{"experts_per_token": 8, "d_expert": 64, "hidden_act": "squared_relu", "rope_theta": 3050.0, "init_std_qkv": 0.0157, "init_std_o": 0.0, "init_std_up": 0.0157, "init_std_down": 0.0, "beta1": 0.95, "beta2": 0.99, "warmup_steps": 50, "max_seq_len": 384, "train_tokens": 402700000, "dataset": "wikipedia_en"}
Below are experts of layer 4 (counted from 0) of a mixture-of-experts language model. Rows are named router (the router's row for the expert), up (a neuron's input weights, with its number), down (a neuron's output weights, with its number) and show model dimensions 64-127. Each number is 500 + 50 x the weight over its row's rms, rounded and kept within 0 to 999. Numbers have three digits each.
After each expert's rows: a language model's description of what the expert responds to; "comes after" lists some tokens at least twice as common just before its tokens as in all text. This comes from a sample of Wikipedia text that the model never trained on. Tokens count by the router's weight.

# expert 40
router:565441458535452512576439454395547496550472553482527525502528490476512464501485462432566500570492471473513527513432517458469476459542533514531460546478488583556528506536539512493428425511507410
up0:531438519525528546423496499516432533508509456612455455432459399417484554581576525340510460551481542418539500492569497464531484483426417527450508483573476511392467480470575395552407476476554507
down0:521567561557536478477435466477480423492609551510457552466480485456553628535498450496547515430411561427519501550503486453557491608499544375465505460450491455541520444471470546515434447541492514
up1:434525539494564459614474517536450462454540508490562489496479532571498473520586548495538465494518419446407389491501422561541511471535524468483445475360483485495493418499483514520467497537477529
down1:466449534522547414468507397570509493388510475514456531531497534558507508526541496509507442510495464344417493435599491508443449499568479472475522533543530436447470472471381537522423517572523571
up2:578490466437459497484458550527562542448515491526520553552569458495536527513520567519495530515455554471511474537471461409415579384461558409505567493526568540540441526534543477461525464548564434
down2:445468559543502524508467521536568454503456526510462502484587483505540464483476372491464416587429525506487470508445503534398409514564531539561510527460423565464473450447441535504508505444524485
up3:413469455515465480396513458516531520464498439450483491477521444519460532580503514446526525556560536450465562553447463500473461580470529579456447555549570634406474634458571397483539421583486465
down3:520560467422449486521550485510455529476508447519581442563523394429558484513426538495586460391450513500524484389452552558550522521482485500466451469484516530429459546503579451549522586427439540
up4:533502541469542595499569501531551483521515462502554453516532428465518511476558495460459537511442499473542461561481403520421482476541539561479502507506549482565456535528493517388447509525580504
down4:564655514561561462529466412456474498478445485418471494515483494503576527394531546509494589497520482554528407493465512444502495441492487540563577534514555536552564439422522473527451476523451519
up5:480582482392536458573415626473487574455456477487454419464417453575438491479514536529422526475550569471519425595409481454456446515466494438469456501498523486496461540466566466474444482434519451
down5:483523415465515494555487464431464498413484508503492557528479566482554514492539430431491521538482518581471476536464560465596498547546454534575504553456473491592527457487469530500502518530524432
up6:501548524515513467580460460445486522579542485428508518516613455507469440505445543512442468455500529425471474499485424636443447471408456476535521507519462562470486606529507498571459475569611546
down6:530499464490473490532514507533497444423446553427567498512468452479557542537503585526505523440483432561512453547527545516496495403536532465500423460493481415476577478571520555451495508495530400
It responds to: Word-initial pieces after a space, often surnames or words in table cells, like P-ike, P-agny, Met-idji, Sch-ary.
comes after: " |", ";", " Green", " –", " —;", "\n "

# expert 24
router:521500454407489397474463472503564501544538502421528523572547583508482531524553474400504497510530477464562471493556547603450474383389445498503440541441478585451534431467514546476551564441587496
up0:496480475427580492510559450569507499534490512484614541474515468413445600587492425503545485464384513483426526459609483551480493525488461419496429500539505494566496499539507515548543434456584584
down0:506570574605427486481468472523534527633599524446416445491519495452469553508412544483516482452514482501532453491375563500438553629444413453525488549529485521472414470511419447524576455448545505
up1:556522366448429474439548521411619531522593523387473494544496420532531506518486539482476452531480434529498424472571468521463573426565461424531456496612546548545562516497560421440559512526500613
down1:575459515513500476553543442552460431540544508563516565414480602427502491505483540543471511551432494535520521453556488506577487435564562486543431611426501517536519541541433573408541505551460440
up2:523525523478388545523528580577559602474502573520458439402540499453593436560524479494551474472549580456478429457495534511476499429485502463502512512462457450544503477505539460454472519450568546
down2:504548511505507428469499501535555578502475460431540445501583568543472520547499493523484547549475552449512547392485579505532585493573459481451463499438508487608483546447463562487436480559552640
up3:511557474525523530504489580540555532557543526512540550529471484487475533486541494432467579455480541407532545399473521598453441542495464485512557528443524433474539516371497470532516518591634525
down3:441461455473539440519508484500366492534511422549567516498564549520454463560463539382451393522442450529604572480460458424521488437523507579543500499460526583498391551410441465531510505533483448
up4:460322445445527510469534451416520570457514533535497490560537461484506671548436522528398448465495450550511646428520544529483488534523450464503449570480436592502493517467473525523460496498547659
down4:575527366536544557370496415497492514436463526541443512504605477599571588450527528474389475587459471489570555535484422552449571422499489420559517518498432354541503458456564524574593564430470457
up5:474476511486521527538515576506560481410498504514516451521435528563484422504616506519444534488474473457486432473482540445399523469511478467502446476481404470605575481491498577449619553482490403
down5:513497465551504456434532506467547470558558531481469492574495546466529448529516434453481469545496381431446478445520489444487493549482590496532522550594504442552454551483500565480528397448452429
up6:407500470452429442590557445468516547567490468514505572538437454489502612467497441464465460465543499462424440516450452450632508463432529514508535550533495546468455468526492461523556647527530509
down6:491594565492541431419473479508542452531452468563470535490499503481361469534403533482603482465495482584452504453465440419461506427372498521472528540520484461521563470487532531501514438522664447
It responds to: List, chart and table header words like top, number, Month, Date, album, species, and colons introducing lists, as in "only the top five".
comes after: " the", "|", "-", " a", " The", "The"

# expert 47
router:604605481557552539480486558448547477606474523530583529463509558518492392480519501547506458463512518475441575578583548459531596458468570470344569527515454563532571360489460477546515418517470468
up0:568501587516466487534440484438538522409389497490587499475537515561427455442433452476435484472518483528408558485528418510548590541456471476489492479554442477395432515530595473499461526479544419
down0:433554552510538522422419492432422516475488456533477549491504467471513537543491435410451525548467552591444428507455450494428378471466555552504491537548522567586474500522467508514410574570557460
up1:524547492576571605587444540513547527458507485417545558521513531580487439553522559550435479451451513433556541541492538493491510411508477466467453470494484451498531556542463518464563497456637497
down1:398576536515485527456505458543448519449423477379470571492445495505547494463530608487461581488522472512433524564415485561469523583465426522525537448430438472513515476541433531503534522471465546
up2:547535455495461515485443471513451380450521465517488476482528484504422457485452507547479455498570434530560421529443535572563493529555521516508503576590535451485468554472393443502591530478452526
down2:535505498439494513456575532582482385448485514495458510510469479398403468490606488458485471433600467537525499614530496457464464497547494460584496505516527489466477502470431478548438489443435542
up3:513512475541434466514487532526597447539497459470489497469510447550483590531472510429453462498520479483427449460493478556442549508456518508513550535557508525533518505501392509519522378524519433
down3:467353535512523461460470527482468583599589509522545508511531416580431381519461564492453451434544500519575473447434434509488439464450481516452551430461491520464479622544479400474507501539604510
up4:515551500475497504621491507456528445504517515488505553479565474561499555528535459492471499513520598419595466443469443497540592499457528455534474598436494396411539475505415524543524519544450514
down4:515474461528502482465442508457485470469527445451490547514474573501574486571449459515533526403407479479506457523427441459509551511444450495539423552533416491453428479421584610452514471494526523
up5:410476620519494472547572433406472496463454466507507467515429512492496466515532481580434605464547504555431412514514514550484497471482526475499561502432459586515476567513501485495467557464397578
down5:530563469440565519506447437543505561540454529510424564522494502496641534483451478516507518518474442511441516512481497531485450483513374523532386466534464484501487493454617504519509556558423464
up6:540560526597515616491555472528464468407505487455592420539515578578383438481454595512528587504553534497444483528490483459555536536497429504467595553505485525582412470507473445498600526505496511
down6:506518472585555436440428494447501516551513501535557516483522463473448470395493511503552499493428549482483629503471487433523505406463457445389423589495403456523468416476508448499527518510465465
It responds to: Determiners starting noun phrases, mostly the, a, The, its, their, this, plus words right after them like last, overall.
comes after: " the", " of", " in", " to", " for", " at"

# expert 62
router:536457392549488459541570545496502558473484489467409469510435465529419449432522520500494496506632420503535492560549478529498458544534468468518443432473487521501476498494416491427480417414537532
up0:534451479461492487582472512464544513554475397526462512519524455600585565490474535473498492473524486467492504490504532520526460505507484475531615549526531506445555399539543589498546485521592577
down0:510516570605529553479469462542508464537565503645492601466573537545527592570504444464530522518525499483482491575471506483515520446513410512531478530507473433516498433476528536566578546501432505
up1:509483437473464504586449530475560517547447512521523439522532395509444549480516463507519502452554510562485460498507503600505469632524514446471600421528364485489479517457540487469552433406459425
down1:525543553545407500646504547411455533448535456449448519430526451392427573475538491487588554480473570537537526473522527623463442545478533536581535471471515425404481451505429645488537460494481481
up2:578412504489528450411525481457572671475563470542439524594425415391549497480580484494416556513530508437510421429559410443552624486518464499396505474488532513468488512508525442472451577541528546
down2:458442392363536434408552544546581510479524542513524409515446485508564539559512598511524485551410556418500506454573498519480528539611464553484505495563546441502455534493401563561532572457487510
up3:577445514558529488552442401539608470458514450433419459501457490394500443471567541439548514524552408447493461483501484474469469536448471462390494445576526446498484556462505558512457437513459456
down3:507533472458495472506507508484575560452476508488470458575513511487518504589537494517451450464448504455397562394549508516532514532435492494450528518504481511547601550493472372571435534628428496
up4:474517480512498541503509555508575478520509493519498460616524459562510461486487506492529485462505461535501496462464528587499425463467481477520548509544496525426533508466490525530503572558488511
down4:551516460583401591531510509532463539536452512607569521508504543543429525499516516428541611467575617505581548482442463622488599505422444515574533488450441502411541502457503475487468480597488532
up5:464526611427420470545523598477500467439485509561414506502446443594397438480491456511519472495439462467594562516496514513550511540510505540523491522581618388509469565527510510523523481472556511
down5:482481487418494487564476503442473417485485412482423479574566449588535455568428545481522532448575437494553461382520512466505408517540525479567600443521460479509464413464462412430555482504472471
up6:438510488441612388440520423532527481499503540580506387471416556495428441565439594493547519384528413464506471520512538429515495533509453556511398515498466495483507434525482504449523606466486452
down6:447469521512521389445474531526515589525496520593532459567474540477496554504453573493522429447571455437531525494493544446469545515464466442584446532474479454461429503486446451463489495406517521
It responds to: First tokens of cells in sports tables and rosters, like position codes FW, DF, MF, country codes ENG, ITA, first names, result letters W.
comes after: " |", "|", " W", " H", " S", " by"

# expert 35
router:530490475541448503521481572516524447403477591555394449499566478504437482445494452442540429547448476512542552482469488511512517506597548486547440587536496547442396613473531536526497536485423594
up0:468512530490508518511449564458562472452560540424539442470544577538535507505571502486524573518436410550498457490529482501437466458587430536506461511577458486483441478490483445541553531516534555
down0:474611468477518570536572514565483428555505513521513558469546511476587526491478457496482493557448462571473448449534535597540534399459574531530428419549512519544523533563494497455534466489593535
up1:454521545543530416517435473477590536478498472466566528423542541546473568497448534493568428475498532450446550563419529496418574553562475529541559489559454509558502563483491498516575588522504495
down1:507425549522477567482533561480410417497455513492434448464606555468461504455488498521465464475455489568470486585423459527462459540681477532507557536511533483564547501392482551483514457583471448
up2:432478422559528514530557444540519435453471534525506496529415503500528340399509470385532451488534603529467492593505478503533503460475528439481524574509468637533445507518394413459551513381517467
down2:488511520485527460490512546409477495533484463535536477535525535506511440652603490478551515549520398492483522530561467478485533466423477484599548492481539566494461521439553521412538513474537505
up3:517507569612523574493544457462494554533433519509451463571536492519521517509520579538565658442531519505450441407500483436390466505462541443570552560526605473435543533442427541522410381473470523
down3:528495427510448479561470518476438552469575452482484544495491543407527493465527403403420516450529589479476501417518407535507473531444587516550497439504515380448495529503533424389377423526547460
up4:512494527590477503544426568433529540393446414562517518562531526481457522521485489426509485523520510430430461444521497464539510501533573609534439487540480425614524428469486469561539539536573499
down4:462574488572472523498494543550543527381456534478477452438535482515529534525521525516503515556450517597415554450507434495510497435489463546469400475530494462494538507516491457481530481459620553
up5:522629471469566545530428509367454466421489508531549617432486547513631383501468456438462572506536479579498457474539463465522451418498550571514506537436515522450465507548546474434416555436466507
down5:521530482490528518536478473481472458563497546490507433420572495514422446453484434413551504471517588549550436425477499508421540546448423491547460604458477470522535540434463480510485499487618612
up6:429429462500421457549422538474540487404507408519568439512533539520476524604474555524440511435477576534543555513570457536478525484471453404502554516502583514474400578543453586475498579535506465
down6:463544473518474451465510461490527434470492481452444518528517498469578477496530487512472389610414530545519493523483509525576450464479589371455563520420549510548528480526555439605452533445512472
It responds to: Line breaks, especially blank lines before section headings, plus == heading markers and table pipes at line starts.
comes after: "\n", " |", ".", " ==", ")", "==="

# expert 28
router:531419540472416528490450498471409481532500599454533498504515473525547432526479376477517508480522458565486537487449483488443396487509504493479529547514444560521548511454525582488457422494411493
up0:611489491495512470531434504488485532452550548522473545474479587500439401622489525459523484496431503429517462542546478464535501458586487437521539439446442452571514456470612540438570492458473508
down0:514451460544529532382563426539528500473571602492568523482487498468497471550555480536361475469460421535431660595591416573494474525496467534433474552594447507506522486469448479491479486504490485
up1:423514440549530515581493489477496450463509477408490517536479512489485591562412441541502445396479478474469413537514516485474503469446408544434583543434571545502564491415535369512608473534586473
down1:512556537529562520502594470412510506419495528467564378554585564463382420421426463576520541526461566472434502488610489507427465548413470542514608490507467432439551546490538454479462509432541392
up2:475481563495498533448522536512473495460531552515514497571513468570501405492509490433620505475468530507465613532544544510467587436540512433436510457478491606506526600472521494478541569517513637
down2:533507570477472504490490506453461365597458505451467549458522517547525468508461435449581471385528521514500526440541518503477550511546452392525540476449536333592524494480436528636481460514518495
up3:457481634479540487531435524513491515448467448533550418435475435505487456515476499526506523508551476473519515514405433518465527483519452544431589473527491517447452607390540572539432449616469494
down3:500533457570548418449473431517478446551476528495492541458510443548476528498477523541571536556557584528472581485494474479512524579479427581484502554475568329510489514426396442448534505470442440
up4:520434462484492572485595435554475396549513514460498509483489558372508428476487530471494545516485482442421485476491495429407553544503504525448521504450522477487488469436443504544534527599454569
down4:523456420527426518528510486530539557513498479432461439534499554587610574512578481471508457512474445417509525521491548530618538524528523433458538475511509518474520495523464548597499480532540491
up5:533502528429488527516479597478498548548475564513553424486495458473536417457470546443484488521531492469375544491536527620430528529491493428570381550547526568507422478420490450509443455470493530
down5:528463482428469490521588479585445491526481519528445520476470453452530541495471504305443454503517529564448541482505458464448410529529558501516559548639532523399509421440416559491551495536614502
up6:486452547444448613471529498541481504499533481443513524481601546535583435465438530532470505486464541520545500538435473543472521477558555609469496521467541542490517515358471518545536489533484469
down6:587459494507550520549450474454516454499483536477472488522430452587511487599442491434532441454487445566494441470485552503422514524446545522537476531521438490497514480512468570489485494589475501
It responds to: Numbers, places and ranges in sports results and data lists, such as 5th place, Fourth place, 5000 metres, 22–12, 200 kilometres.
comes after: " |", "|", ";", ":", " ft", " 5"

# expert 19
router:503540500516571572442483501526590530437436444526504430473457541473493451599523421514515527479551503542476534484494551461460434454540522508502549572410526496503513416528493398495535607560411439
up0:516485477536402566485483539464429478451509593507609482440544464517477559455510546464490508531465536459453486512460498587640512507421546387554439492463429493481587512483440496545516514537540431
down0:469516490498476516500487503536546589489486379518516528468468526571508539499485441545558381450422508507428469398509568422632571416444532409526438509398507539435473405569528442423503449540479530
up1:516494574510411503491567542491474515497545491406483503474403453544512511548560594396538554526504437562426370508445505435612365482531610499540456495484492501561507485531505463442518430502407468
down1:575490468460472532479460535489499456573539494381552498481570480451537501417427519507528421487487450556423465429458583428525445465562477436464465561482481555484428503572426386502603544452468447
up2:479523557510532501416406555482513508487414468495500471553568484633435488498549483421516526544544505450460431576485481567559522468455387493492541556365490456482502570440512448491471528465498467
down2:584456458490454528464421571514502409508429438520523445517397489519494524427436517449523551420521597503387495430492464479586509504428506531534562389559500563448488501508637488410461547537566558
up3:590395547524496449537462542472595502463520560532507536500472573374470429499544583466486401479467469515366503518426519483458471410508582486556499446422549501517524544493440507439533530379487529
down3:525470547517468534544405353489474547485529516489427481512487492422554516507558546534567417559440480497498511409411551536437538528422600549501396568461489414468480481508522453543445471470529512
up4:452464423491483490497448433559435474458571507559588415452512455481539546607590589475487500536543543586463520491593455547522508470543504484534433600527604560490488413609529503443519498469540538
down4:485518441587507464588435461524467489399449477450574508489462486565537463528495532481528528487481508493484514553591574474488457485510473560505488511526528413421599496534387457531456490501412507
up5:480519575406488570531516512457464473526572494594477453547524493578483595555503432453477448458418528558497440455488541426609501548466463467472445586485531535533648458503466579529489510495506527
down5:564476484515593417553433557507413496498451397392474504486483470472566462546457564442489490538582455429416466467456518592491475530522475566566505399578391471579476495502535556490570507485372532
up6:526447494542515525454524415509555517563489573512553542536488490337518556441462578486465463467488494473606431505463457428559536538543551534428536489454540551543573468477599479603568456597603400
down6:468476326616501470534515539472452456524517529479590553493421456485530472465508498462506477609471502492475467515506494484511551588521524445460506448468483550489493429506433460580488461507521541
It responds to: Line-initial dashes in infobox and cast lists, pipes, and location prepositions such as at, near, across and into, as in "- Directed by:".
comes after: "\n", " released", "ed", " located", " part", "\n "

# expert 31
router:523470451566545483493470468535493461502498362511487592550448504508531508500490475437555510508440494530425485498537407464454439518590532465542518488538536515551535494432473500555491454648536542
up0:439531488538425585444527448476403398429587455432521424523521531438510480567545484507549467508462523427543426521464518462511515447496476406415458491453472424486558436502496458515498534565553562
down0:547554453519543538459496506521528415462608393470472524460556504501446595470582479527524435430548557416478449518579496474480497468479526525505483506550551475484531433609520479633452439496446415
up1:441532518475535628502483398548498520568577429585529551559542423549500540431442539508547457434527528529495488457483580365582516484515417539594515552474480453464503469582457511455519511484494527
down1:447471489434474491398568540492553460590478433469424469566514553438408592496486597526519412388522511500497536468602565424482565591545528417523471487485495540480532496468523448591572463469553435
up2:523485385524578479499494520466499540528516368526460405426521455563444521389466486474490478581439481391552568571487451495562512566435512506488484516546463464492460501519465480432584406511503569
down2:544548462578489575510503490410514410524537472504547527575445464497484526546494458443503544444514511458519511479457517458526452488434486444442498546559555565483465554495465511453486533538491487
up3:507509507447623488541562410580395428509541457418459444478469466472478496420458607519485559482418542367500461478555467440441539519518492450564497459511457460494492467483472353417500578500548547
down3:529529493422536520498442473456518461403436611505460491454518554520548554505561427511514644512385519485555487506541517584525433430517595549516573510458510524460539561467524525452485506483421472
up4:470565471534541549479513535516393508514480503526488500536441498554492574589579547432519526435540408440417460418554529464537512438477526456474421462514444505443504489491460545533556529458483560
down4:522530494522469484439534466582424601499439578543523471452556530475426524493547501406494485518547546545479386499500486487587407531485464528477549398509491481529536488542399496467510508501513470
up5:388453476452499484544469472435490566510483447465553480487578565514528476366537462502481544434485416510506440538487513559558485597481464421513445476457416592481538488444555521489470510519481474
down5:506535490509534458343456518496601415551414518572543443438515528397448489545458496531507459526526405613458481528477608538513445416551607423411435489549460558558569490499494498381471490442479469
up6:407449392488435464571433482559508476540421476512569478518500443551544453429408475414459441466490485502529502391597452590549471536528523601395433544494512450384595467426502501604505476457527472
down6:423465461442517512471485453552478428641428426550477563531506519483510533488629452504507433428427485565519583481438531621549462488456438514501546473488514530530390474533506514534366510529616535
It responds to: Articles and possessive pronouns opening a noun phrase, such as the, his, their, its, plus possessive 's and é in Sinn Féin.
comes after: " of", " in", " for", " at", " with", " on"

# expert 16
router:627446436522428511580498490481487444458489562498546482522503531495510492529469435542553406550472445491488455437512536417557444497544439453546492507536494504457560472575499486452442543390532357
up0:515438517550514487479516485592525505498493532499533515528479495566431491444524483555615460478472431457546371501443465557551536485519396532467522440462495416527602535495483448477577605482542475
down0:541392469493516513510471485446471468472521560484439517428455521477585570448506541500569394447432495414490487456449570524473575475523583422407459459532532535509529533506535429431434481513553575
up1:527435503448540496581481515554415598493417497516592401483476496459466461527549470533520558497599453496485533491553438473512457546523494572519513583502506501464399465519484610429467622480472465
down1:479591435530538471489477529431512517515497511529499449476515487515422329498528490508550523512484441555491462544486510484474414474376458541526526481523486457516489485471557501576517537554530600
up2:439396386503494640472502591440548470466540480530433496558469410535526521464500480542496588455498483534457529537412471508450556475563588538530502468527427435426468433485482531541453466417505537
down2:544441549466533506510402476461422489517587531577508571573538537509520572466528535573476385489552504419495573428509398540516447479528529548514548573578449475569439502493589519573526491505439465
up3:528483434538476490389511443485521369522458506522525470484406488503486535501545542518478517520568650528526391501537539523562470537462473492538493422502505470447411556473429512499455481442548476
down3:498537491448547471481469535529500433465537469511578601543585483537502461508592470495551373435508497587481457532588506578458402456405518494446504465620477597428450554386495465452505477541527460
up4:497441547526574477463563440557494475514505566522584417514504576541418553532506457466518459463471538416541479441525401484620489477526508440388546497585497531519517533542516509511603468496519401
down4:493406523546435513432569487581465463522488492421446403483569473483530464492491507445510611501559520462493454509474437521534404426557527465539489565542491489481484453598497484405502467478457454
up5:549468460566587507564509530421533591467612447507543464433436576547501521477437568581456483481512538412482501459451609482513547507601453517442461383411494493571384510400511461474498501461523528
down5:448448495539472443525535395534462609604544454494503565553479493466501507467494532486493441586514488512479433531424517417539489512494549545505480483509441450464505480527430438440572478587416502
up6:579548570448529561501555567503492540433590505544494549494515571580499518447444456502485564587511492485476520369549534454560572546522524513525553535551515534489538473542593459548436490488535488
down6:550502502417542444547524556522570461501526485484490481561580547460545550500442538501538571459548499546550539457412508461517437477602482468521564445452530522570508490409519524504468468525564471
It responds to: Capitalized label words starting table cells or list lines, such as High jump, Best Film Editing, Release date, Total, most.
comes after: " |", "|", "-", ";", ",", ":"

# expert 33
router:540470489434425494525484414436487466531507550449493609507448511453523472469538542501525484461443454475537588525438582536425428525578619475447394454441476538494457477464528432470501479494474466
up0:529565477440544468478513395432466408508650446591456501522619405441371425399466608513400549537511457496495539469575512419460553555526544453560441477485471568463506509547460451517514494532492521
down0:481590534481460494484550509483468504517564431415601564557559476416481449496464487468503507457437428509428442556548586428500478532456495456539515515379456553534502448579452487489460567498535460
up1:488516474537498580557461515468493548552499497459517543587572443578480454472550532480448491569463565484512464478453573458539458533448478471628556544454543511485580519455468495490486495411494410
down1:565484539500391530478464470505373561586496576441510392450446453491520479544446465465494520515575487424531504460540514438490482482483526474532451467449473467466497502499531445538537524571463411
up2:479634502454427408496447482503605462558491522512616486485525461477479446523566390564419513489581543521566517481461513450514547548477417475466488504582586437537460497563556488376435501502541530
down2:508481424569516542571473484469574534383487484439517542529485509548539507491474516481490464460547398532473552550528444433523445536443449471484468526498516449498537510481453531527465485466513421
up3:511483460454448552581441601599479543526534515370452468541454562548495509380469463527531562473617555520513466415553469494527478527588517479456420456450556448486487533447436432541496478478524477
down3:510557560413489567539519491434436534533470482475498504568475554407490595381507495396511460521570456446589451541506471525577540512504459455454559581404471599534433514427489452438484508444524521
up4:398510577532426468574542539497464514432525530548414535485484482491471511475518529557472545581514403493437544557554597502559506492471545584574457467434504531598421493574406445416556566432477464
down4:437594507487511522503487455458438614414490482544465564475478507466519507422549435419479428458523489439612479551551538449512555516417594382522463531518477589505505499511430527592469446472552584
up5:450488529474528565509465488507454454451512442548508454475557512400517488548507404463583598476538519527553596530472540530558481483558444539475464503623439454534506453506551458539488469430509558
down5:527478452557568375449367557492444427450532506599435540435531555449556539441476603618480407581512530520577591590413517535682445481546486493562479554511557558520542493510468535483507482424486483
up6:433475580494469523430586559517544478511526519525492465498468525417542501538530464440463483489509501409345479521458466481466469514536523523471366488482446497571525526432559499542547533525495555
down6:552507466443518485592551512537547542490563411434499483528557431498429530471540513555481504502473548461503438529530554477459455556494452583520503359579501522565544544479443521579496513546561449
It responds to: Pipe separators closing numeric cells in statistics and league tables, especially at row ends, also coordinate marks like °N and semicolons.
comes after: " ", " 0", " 1", " 2", " —", " 3"

# expert 38
router:496407564514480527509554531464531490477505429530438507493527496390450541400517492497556425512510467565593478513470447465566405556465463533535440513478453539471591500450483511552381552419501488
up0:453504548594509415444430509508550468470503466522384549413535506441525532384541501535502454456475513542494441455547439430511561513502597506507526513417474449418402557405542584546489391573495459
down0:530527532478477448501458444586527612471484541567475499520509412436473499475543459414509507503556427467523447421535464510500500544476526543538447528473511402522439475469475506423487454515520423
up1:489434508591496524428525544548584523511593560561520513525479555469414581439452493480547534478627514481457512496523435466423452610512508539431524525521471489523465406528532552513534579543537536
down1:472396392506551479583514431506445516517515444540434466516519421515409528543475464510570439561488546573458520533517405491645454552471529494459566412558477555501498460623508431532530471532572517
up2:549428543505557493479479508466498489454589416435498525566427535465472575527476405481430523417428544388529510490428561548572474535454592499559517399608530484473526453525518435535439475479510503
down2:462470530553466436443490399496479556573492483586491608502554492467584415539460510459513497436492471501521515539483459403489529456516546469563529476529446528466434547563491537444456586528440463
up3:467501518551511546455472466424504508473487445479477488414549474600446529482483474498470511486430531542459466469496413614553444507376448469464480536482541550564434526511395542532518430480531508
down3:502563551521509517551462479524483416464498485487435509433492542415487523439487517428518540539438551421498407496459332520507475446420515558510403546508494504471482444447444447528452547584467460
up4:618503552554514504429459462500590447534508480524523557490529422454404380447495548505568451464482481542496492550431491545550518505470563561579474565443486537518485537529571426401510494459401527
down4:562418522523607592419455473487466435506445531541467476518505417532497586452526507518448498545565466476585565520474405459438507604532417465443433552493496503487520443529615554538510542471552494
up5:478502527500579550588538489496474471460581468509417469513498479530459504454514470522482533492437548424549476568458454541539528527464473430498549557443531514432582511502504549484474584455567537
down5:548466462545576481548431469564513483499613468505545545490490513539459459539466449495530573548440442551478506515451526605562495496393461597513438557540524465568562455522494429505489470534527479
up6:450434480506549473511458603517570459534512501506401458508557498513516458548508464478493494482459440544478510514572487457487591498504570421471402564443506439540560476541555510523488503382486556
down6:484552397479434470485531489539568448565542434538457387523436521438519557457461517551468524548514454565532528563590499584479544448461562496566481492489510405534572580492491408434493437560490525
It responds to: Cells in numeric tables and election or sports results, such as party names Labour, Green, country codes, numbers, and name endings like -ie.
comes after: " |", " B", " 0", " b", "B", " T"

# expert 45
router:587517517543577502468471507523452591503461393574551472539452529548567481555531396495456497451513592507507435465536523476522501553515472471540510430476471473533636490498485438564452507485411462
up0:488505580429476436504493430564471482578560459589517494510473578471583565525497480448528505563535491427385535513528593528413470577440494499508460441512448522431579531437492509496573373530582565
down0:545467502505570381508470498482489467474399473402431516473439499463512517484477493417449480592495452544436579484463545472485522473493454562471520545501573496485525481536553435454475483480513443
up1:527492571474461488493504424495358547552545543534524547462432490540614544416395484460455504562477609470468472493544484543412487462443505474502530485362544517562585490544482508547516443517544601
down1:503533490423594499436544472514441516459539553470500598546513536394550485512489474540547408488469521503428450463509514408442551509405464454485523468576525490512508537569463519495523519456532456
up2:465479492496470493385529391541523523510572515474506519570443446561593450481564488427488466494521551531510552514490563530442498490469530474450439433518488450549508542522472533398506458509489539
down2:557505416506579532609461406510485439491535436497476428540524516466437503519516551501571483524519477516606551591422553516497530498442464522562467472466541484454492416513439534436544552520499532
up3:445523487456500540570525460520423593535412521559507434527487509505520534516492503550470451431558449495513540447501474558498470629506458480567449497490483485541489316500518509552501541496387532
down3:511465472518515539562450519421640585420456416592522527435574506522478431502565419467507445527558491400449429552518427512440470551632506557531515510563403459549480518443510568509450552493427445
up4:619532469526543556505505470509490594570572471479450425502429493559516510461508503502491542563503517512484400490515398501564478508522522500486479550523490489525467425485496473430448471480486518
down4:456480490534476470527471544524522489519397523565506485505578580546445474476549549401489515479516566478445515413423544453571474518528428455521451472549529496522472461488536490548494575522389501
up5:607347532524440546467479521486494677484533573578392591527491420484460504533499398467409510505568494494469514564512472421482428550498507509459530506472537532551504525530610496427448576534544549
down5:507497486423512382433440466506384524560521538432382460495476513555562581543497496367488449492447523522459578490491568546506453541475448456423418419480405416494481491445519527487509541563531522
up6:489512487567589486518463526478471404503507463515513466506507531572457487531558532505438481561463521610433540436445469450495491502467534557493503469471460534539487502399455468614458522534489539
down6:472510563533502479518497570405518442468502488540542501633475523469515528568527463667441510470504511612449580507507540488553561508462534453520411582481606476478429462465435454505508523520556587
It responds to: The word the and possessives his, her, their before nouns, and -ed endings of names or adjectives, such as Nak-ed, Lockhe-ed, Mask-ed.
comes after: " the", " of", " The", " a", " at", " for"